Experts of a small language model: 64 SwiGLU neurons an expert.
Below are experts of layer 6 (counted from 0) of a mixture-of-experts language model. Rows are named router (the router's row for the expert), gate (a neuron's input weights, with its number), up (a neuron's input weights, with its number) and show model dimensions 0-191. Each number is 128 + 32 x the weight over its row's rms, rounded and kept within 0 to 255.
Before each expert's rows: "comes after" lists some tokens at least twice as common just before its tokens as in all text. This comes from a sample of Wikipedia text that the model never trained on. Tokens count by the router's weight.

# expert 63
comes after: ".", "\n", "==", ":", " ==", "==="
router [160  95 108  98 169 151 154 128 152 135 174 209  89 111 142 171  71 168 113 120 112 191 153 163  98  51 113 161 125  76 126 100 113 126 110 116 163 165 101 148 113 133 115 138  78  86 151 109 141 177  89 135 164 188  88  94 135 118 161 119 155 117 103 146 121 116  85 128 106 137 122 110 211 134  83 145  88  91 118 182 110  96  61 116 171 177 168 126 141 139  96 116 121 112  59  74 169 138  59 144 145 102  69  76 140 144  98 131 151 115 132 121 147 135  84  79 157 155  82  79 162 139 166 122 112 117 130 198 165 146 170  93 123  98 149 106 108 104 143 140 131 147 163 160 145 114 125 156 169 139 177 151 103 179  34 117 193 117  76 110 139 134 120 125 199 107 138 133 124 126 126 152 108 145 108 114 144 100 113 146 102 102 167 107 102 182 128 152 141 141 106 162]
gate0 [112 104  22 123 145 122 169 176 109 114  87 140 103 154  83 159 102 117 147 161 114 144 170 138 103  95 150 153 113 138 171 136 175  77 160 149 133 139 164 153  68 111 163 143 150 128 142 146 116  90  80  74 143 167  94  58 115 124 176 106 171  94 134 133  66 102 114 120 157 130 161 141 112 114  80 184  98 135  95 123  75  90  47 189 152 149  70 199 118 197 119 153 156  77 125 132 120 100 133 142 154 120 106 100 133 140 104 178 145  97 111 100 107 158 121 151 123 150  75 135 137  71 120 130 118 139  97 190 142  75 160 124  79  92 145 103 119 131 156 100 181  48 130 168 136 116 157 147 101 105  71 111 116 125 160 164 112 133 120  77 116 152  94 104 153 111 189  96 164 120  98 136 136  91 125 140 101 137 116 212 139 190 103 127 130 122 103 129 128 145 123 115]
up0 [137 116 123 145  76 112 135 147 135 165 132 150 108 127 140 137 159 109 107 132  91 151 172 140  92 138 152 159 183 195 167 104 111  76 108 100 120 159 117  98 158 136  87 110 146 144 146  89 106 119 140  92 218  81 128 149 119 128  61 135  94 114 125 192  47 147 132 143  93 125  93 153 154 185 183  75 150 124 196 165 150 163 140 103 197 128 100 120 148 156 132 153 136  93  89 128 110 137 111 149 148 139 129 111 161 116  95 149  99 179 103 120 107 151 202 129 124 116  96  55 124 155 146 164 168 108 103  99 140 138 143 119 175 150 152 140 142 186 145 138  95 111 124 156 134 159 113 163 124 137 153 161 177  74 205 204  68 131 167  86 156 126 129 167 108  60 179 122 107 131  84 122  99 100 104 101 169  59 110 106 145 129 101 199  92 116 169 132 150 122 117 144]
gate1 [162 150 117 134 157 143  86 130 139 137  93 110 103  85  67 171  79 134 164 154 104 169  85 146 118  38 107 192  96  58 105 148 101 107 125 143 105 179  94 164 120 128 136 149 120  88 137 181 185 164 162  99 151 220 144 114  92 151 138 147  85 124 150 132 123 109 103  72 145 112 105 145 137  92 112 152 138 146  78 147 135 149 152 175 135 149 183 133 150 156 155 127  81 142  82  83 141  92 138 181 115 119 183 133  44 123 124 182 123 127 146 109 108 148  93  93 123 126 149  47 149 122 140 135 188 191 133 143 170 132 115 109 135 161 171 110 138 183 163 111  87 133 129 167  99  67 132 111 124 110 221 120 134  89  90 132 128 131 119 114 168 146  86 142 137 102 126  94 130 173 149 144  94 134 158 122  90 148 116 144 131  93 208 161 119 194 114 127 137 138 140 114]
up1 [136 167  46 105  82  89 135 148 202 126 129 106  74 114 140 116 129 170  96  94 106 128 115 153 122 138 135 164  98  93 157 178 124  86  78 147  96  97 157  80 125 127 115 127 116 120  97 133 104 103 109 131 155  67 141 138 170 131 158 117 105 100  97 142 153 145 180 107 115 113  89  77 126 174 132 117 128  56  55 155 108 144  54  42 147 138 132 180 167 117 109 102 146 132 165 180 148 158 126  79 115 152 130 152 124 155 150  99 154 111  94 119 201 122 120 162  73 137  97 158 156 137  99 115 120  96 101 112 121  84 108 153  77  89  98 115 123 164 121 133 135 107 116 156 149 159 134 129 210 181  90 176  99 115 112  70 173 170  89 169 104 161 118  65  98 108 112 163 160 178 136 140 176  97 106 169 154 104 134 107 116  87  91 112 176 138 142 180 134 133 181 117]
gate2 [105  62 125 137 154 159 128 119 151 114 153 152  99 109 132 172 111 113 117 109  85 136 188 160 161  88 136 140 152 107 155 141  99  84 152 114 223 116 157 119  88 132 135 162 130 126 161 121 136 103 196  94 132  68 112 143 155 116  90 106  78 148 212 125 134 114 106 149 210 163 114  77 140 140 104 165 108 131 174 134 122 142  27 124 174 133 143 148 129 171 133 116 118  95 147 142 149 131 130  65 148 169  70 146 191 124 171 137 118 110 100 156 114 104  69 148  89 134 114 169 130 141  78 123 109 153 128 169 155 110 133 114 114 110  49  86 177 126  84  83 132 168 138 138 117  56 174 112 150  79 126 134 179 111 168 138 227 111 160  98 135 130 153 125 174 156 152  91  84  96 154 143  95 145 129 113 123 103 112 130 141 111 143 168 155 131 114 148 193 130 156 157]
up2 [138 158 165  93  64 150 149 153 116 134 168  92 167 143  91 123  56 177 171 159 130 154 115 154 124 118 119 118  81 164 167 104 136 223 101 127 109 181  95 151  97 109 110  86 144  61 130 156 161 122 140 191 135 207 111 131 133 131 126 115 129  83  35 100 128 115 136  88 135 115  94 144 134  79  72 140 166 129 152 176 164 124 169 159 110 145 101 105 100 105 159  97 107 162 105 197 143  84 106 218  90 105  71 131 130 103 100 113 111 154 170 119 136 149 174 110 141 144 142 101  85 103 142 150 138 132  91 129 148 103 124 113 130 190 134  96 131 141 147 190  87 125 138 186 140 112 109 113 143 120  75 105 150 158 155 106 137 126 118 174 187 151 100 123  97 124 124 106 167 143 168  99  91 110 156 140  95 169 127  88 150 115 183 140 102 136 208  90 108 152 160 156]
gate3 [147 102 103 142  77 157 163  97  93 127 162 156 151 129 142 150  82 153 118 144  58 152 116 195 136 128 119 153 125 100 102  78  72 156  99 152 107 157  84 141 144 100 180 122 108 122  96  69 134 140 135 118 149 150 134 110 143 102 130 147  80 145 102 165 131  66 111 121 126 169 164 162 156 173 106 122 128 134 139 100 146 188 123 123 196 130 112 130 133 135 124 140 124 134 120 111 132  88  90  92 176 163  88  90 151 132 149 150 148 128 160 120 114 128 114  56 119 167 100  95  96 108 124 104 100 149 142 139 147 147  82 155 102  97  87  95 150 160 152  91  26 158 127 167 128 134 155  55 109 103 189 150 110 162  34  92 181 115 133 184 132 121 133 120 126 100 151 120  92 158 106 156 106  94 160  97 179  86 149 155 155 124 164 142  77 218 214 133 144 145 174 179]
up3 [ 90  64 174 135 146 115 194  95 188 176 161 141 157 165 109 173 158  99 131 115  77  76 124 135 130 144 125 118  94 126 166 137 149 174 147 143 185 111 171 150 144 152  65  68 116  73 132 161 134 138 110 101 166 118 107 148 112 153  97 128  89 105 116  61 172 167 132 160 139 109 136 151 123  98 106 121  69 156 143 192 109 153 140 116 127 138 151  66 113  96 216 148 144 108 164 170 185 103 191 116  92 110 143 134  79 151 155 103 155  89  94 137 140 114 129 161 132 153 189 172 157  96 164 145 113 134 142 127 127 135 155  98 161 164 143  95 148 167 134 180 121 121 113 133 181 116 140 139  82  87 129 159 119 104 192 170 132 168 178 111  66  75 156 115  96 134  98 156 159 130 169 110 175 126 133 103 106 105 160 132 145  97 124  97 177 155 114 213 151 122 177 128]
gate4 [ 57  76 107  75 112 130 194 123 116 130 131 118  60 118 150 139 146 104 103 199 184 155 151 159 126 129  94 130 140 142 163 132 115 131 136 126 101 215 163  87 127 102 101  92 164 146 121 126  97 116 120 122  78 192 110 155 185 159 148 139  83 161 120 143 108 174 151 138 118  98 145 115 133 127 145 149 145 130 132 124 187 108  61  56 175 127 120  36 135  83 188 140 169  76 104 139 160 104  97 172 154  85 112 150 158  97 187 139 128 107 146 146 135 111 186  89 145 165 153 102 138 173 140 113 173 138 127 109 116 113  94 145 107 141 111 172 150 130  82 136  40 101 125 130 213 163 144 155  77 118 137 152 140 145 174  96 163 118 156 132  53 119 152 123 177  69 176 113 131 150 105 115  94 137 116 139 126 157 116 161 143 136  78 126 121  89 128 164 137 128 114 123]
up4 [103 100 130 167 119 151  70 128 121 146  66  72 151 108 118 131 110 139  80 106  93 170 167  90 120 157 147 139 114  89 139 112  98 184 185 125 158 146 127 188 125 178 165 152  83 120 162  92 103 100  91 133 156 100 163 150 145 106 156 111 142 100 150 190 156 109 167 112 193 167  74 140 111 134 151 107 141 132  98 131 108 146 144 122 108 164 120 168 153 193 164 142 114 148 135 127 128 160 144 153 104 121  98 155 161 105 156 147 148  96 155 137 208 121 202 108 143 138 151 176 108  97 168 136 106 163  82 144 139  94 182  80  91 128  84 131  94 142 125 144 121 123 153 152 134 173 106 114  50 107 109 132 130 179 183 126 163 107 124 198  96 157 121 141  79  99  96 140 167  63 152 133 122  77  95 197 168 111 138 116 210 167  76 123 155 102  83 157 147 111  77 150]
gate5 [157 125  76 119 158 152 189  92  95  84  75 100 122 143 184 156  86 167  60 153 170 118 131 100 124  89 196 211 137 156 159 137 107 145 182 115 152 154 165 133 136 108 153  90 141 118  87 123  87 162 113 172  83 121 117 174 105 110 152 158 110  66 118 145 118  94 120 143  98  89 122 109 162 115  89 149 174 159 129 121 123  99 154  94 174 162  79 100 109 153 130 140 179  98 137 102 161  70 152 154  98 120  97 139 128 121 159  87 137 178 182 144  98 123 108  56 113 175  96 115 137 156 162 139  79 153 138 143 141  66 104 111 108 111 163 132 125  99 108 106 171 151 128  93 135 114 108 144  96 111 154  63 138 112 127 171 200 166  82 177 118 198 159 114 170 153 111 183 124  92 110 166  63 156 122 132 142 117 153 188  93  80  90 164 137 134 118 133  94 137 105 144]
up5 [167  84 108  72  80 117 175  82 138 140 106 147 130 177 164  71 219  94 114 131 116 131 133 129 114  95  91 170 130 112 134 115 137 194 166 164 102 158 118 159 153 108  84  79 110 104 109  78 157 166 121 163  83 159  89 125 131 128 128 155 178  31 116 127 113 169 116 123 113  99 205 107 172 154 188 103 147 167 107 169  83  57 143  86 129 160 134 111 131 168 146 151 117  70 163 144 186  91  96 112 132 144 128 103 125 147 119 137 138  95 128 161 192 133  58 141  94  89 127  86 118 100 132 144  95 133 161 112  73 110 142  85 160  72 198 154 198 140  80 139 117 144 121 120 152 151 112 137 102 120 155 162 134 129 117 111 126 113 139 120 166 159 155 145 118 115 162 138 112 118  92 114 102 136  64 128 166  96  99 101 116  83 149 162  93 150 132  79 134 135  72 111]
gate6 [158 147  60 122 124 120 106 133  96 156  79 128 147 153 130 120  62 118 133 153  58 179 144 194 132 125 107 117 158 152 136  82 152  91 154 106  87 139 112 102 125 151 106 109  91 163 129 110 180 121 109  93 172 152  99 142 203 112 161 120 170 110 152 172 158 142  84 154 103 116 102 115 135 107  81 131 106  85 122 105 147 138 115 177 136  98 161 161 104  76 112 120 153 115  41 122 140 197 160 158 174  42 114 127 133 132 110 163 142 146  94 136 126 121 159 155 125 133  49 104 139 157  95 112 147 182 148 118 166  99  94 150  98  90 120 150 152 122 152 168  65 101 150 199 140 108 114 120 160 127 150 166 117 141  69 101 143 178 149  81 134 170  65 118 108  94  63 154 129 119 107 140 104  99  96 129 132 155 101 207 170  96 142  88 116  92 118 103 156  93 116  61]
up6 [132 136 124 179 161 112 144 151 124 125  82  91  90 140 117 135 140 127 167  86 147  94 124 142 102  99 184 145  53 114 135 126 113 167 110  27 173 148 106 157 185  77 172 107 155  90 161 141 103 135 113 180 114 147 141 120 100 199 131  52 105 139 150 101  63 149 140 146 166 158 151 113  86 112 136 107 127 127 141  34  74 151 161 150 174 128 151 139 133 105 111 137 113 133 139 206 131  74  81  61 173 137 138 108 112 121  90 132  89 162 115 107 101 121 121 122 130 190 120 132 168 127 123 130 187  65 147  87  49 131 120 137 126 122 158 142  87 103 110 113 144 116 119 103  90  94 179 122 148  93 217 130 130 158 171 157 140 111 127 183  90  91 162 120 177 155 161 150  81 102 117 131 150 113 128 126 106 106 151 126 167 127 198 150 127 132 166 117 135 138 107 134]
gate7 [126 145 133 108 118  84 102 129 123 104  96 111 101 136  87 100 121 155  97 128 132 113 169 147 132 142 104 127 197 140 146  96 117 137 129 143  95 112 129 190 165 154 124 123 142  72 111 154  90 119 120 175 172  86 109  57 146 150 157 105 140 169  99  86 115  54 179  88 108 121 137  89 110  90 137 121 128 102  88 178 121 148  40 119 197 129  96 103 144 186  87 101 119 129  84 101  93 150  82  83 140 157 165 137 182 106 135  93 109 124 134 112 215 131  87 117 109 131 100 109 107 117 120  79 173  72  96 111 155 125 160 206 170 129 191 153 107 111 158 128 198 135 132 164 185 145 170  97 174 159 113 188 160 113 155 152 171 135  80 124  95 132 128 110 180 129 124 201 127 104 175 163 123 107 117 102 177 112 112 113 107 150 133 136 119 168 128  92  93 120  63 138]
up7 [150 129 146 125 155  73 153  96 151 117 164  94 117 169  96 110 102 121 157 185 117 133 149 191 148 109 173 141  92  82  90 150 164 168 105 113 130  63 137 113 152 154 131 121 143  95  86 134  83 177 147 121 151  93 100  87 108 124  96 127 131 111 116  84 109 160 123 129 124 142 162  91 142 122  59 125 142 162 182  65 145 102 106 154 155 135 158  85 175 101 162 128 136 118 128 170 127 172 133 105 133 125 100 102 134 104 188 166 176 131  94 124 165 105 118 111 104 177 157 155 137 115  78 159 149 109  98 125 164 167  69  86 145 209 101 189 137 114 179 101 140 130  97 179 158  74 132  94 150  71 107 129 150 213 182  68 147 139 128 212 108 125 166  99 120 122 125 114 151 118  94 122 121 106 110 128 142 132 172 141 138 123 176  65 103 121  73 148  90 157 211 169]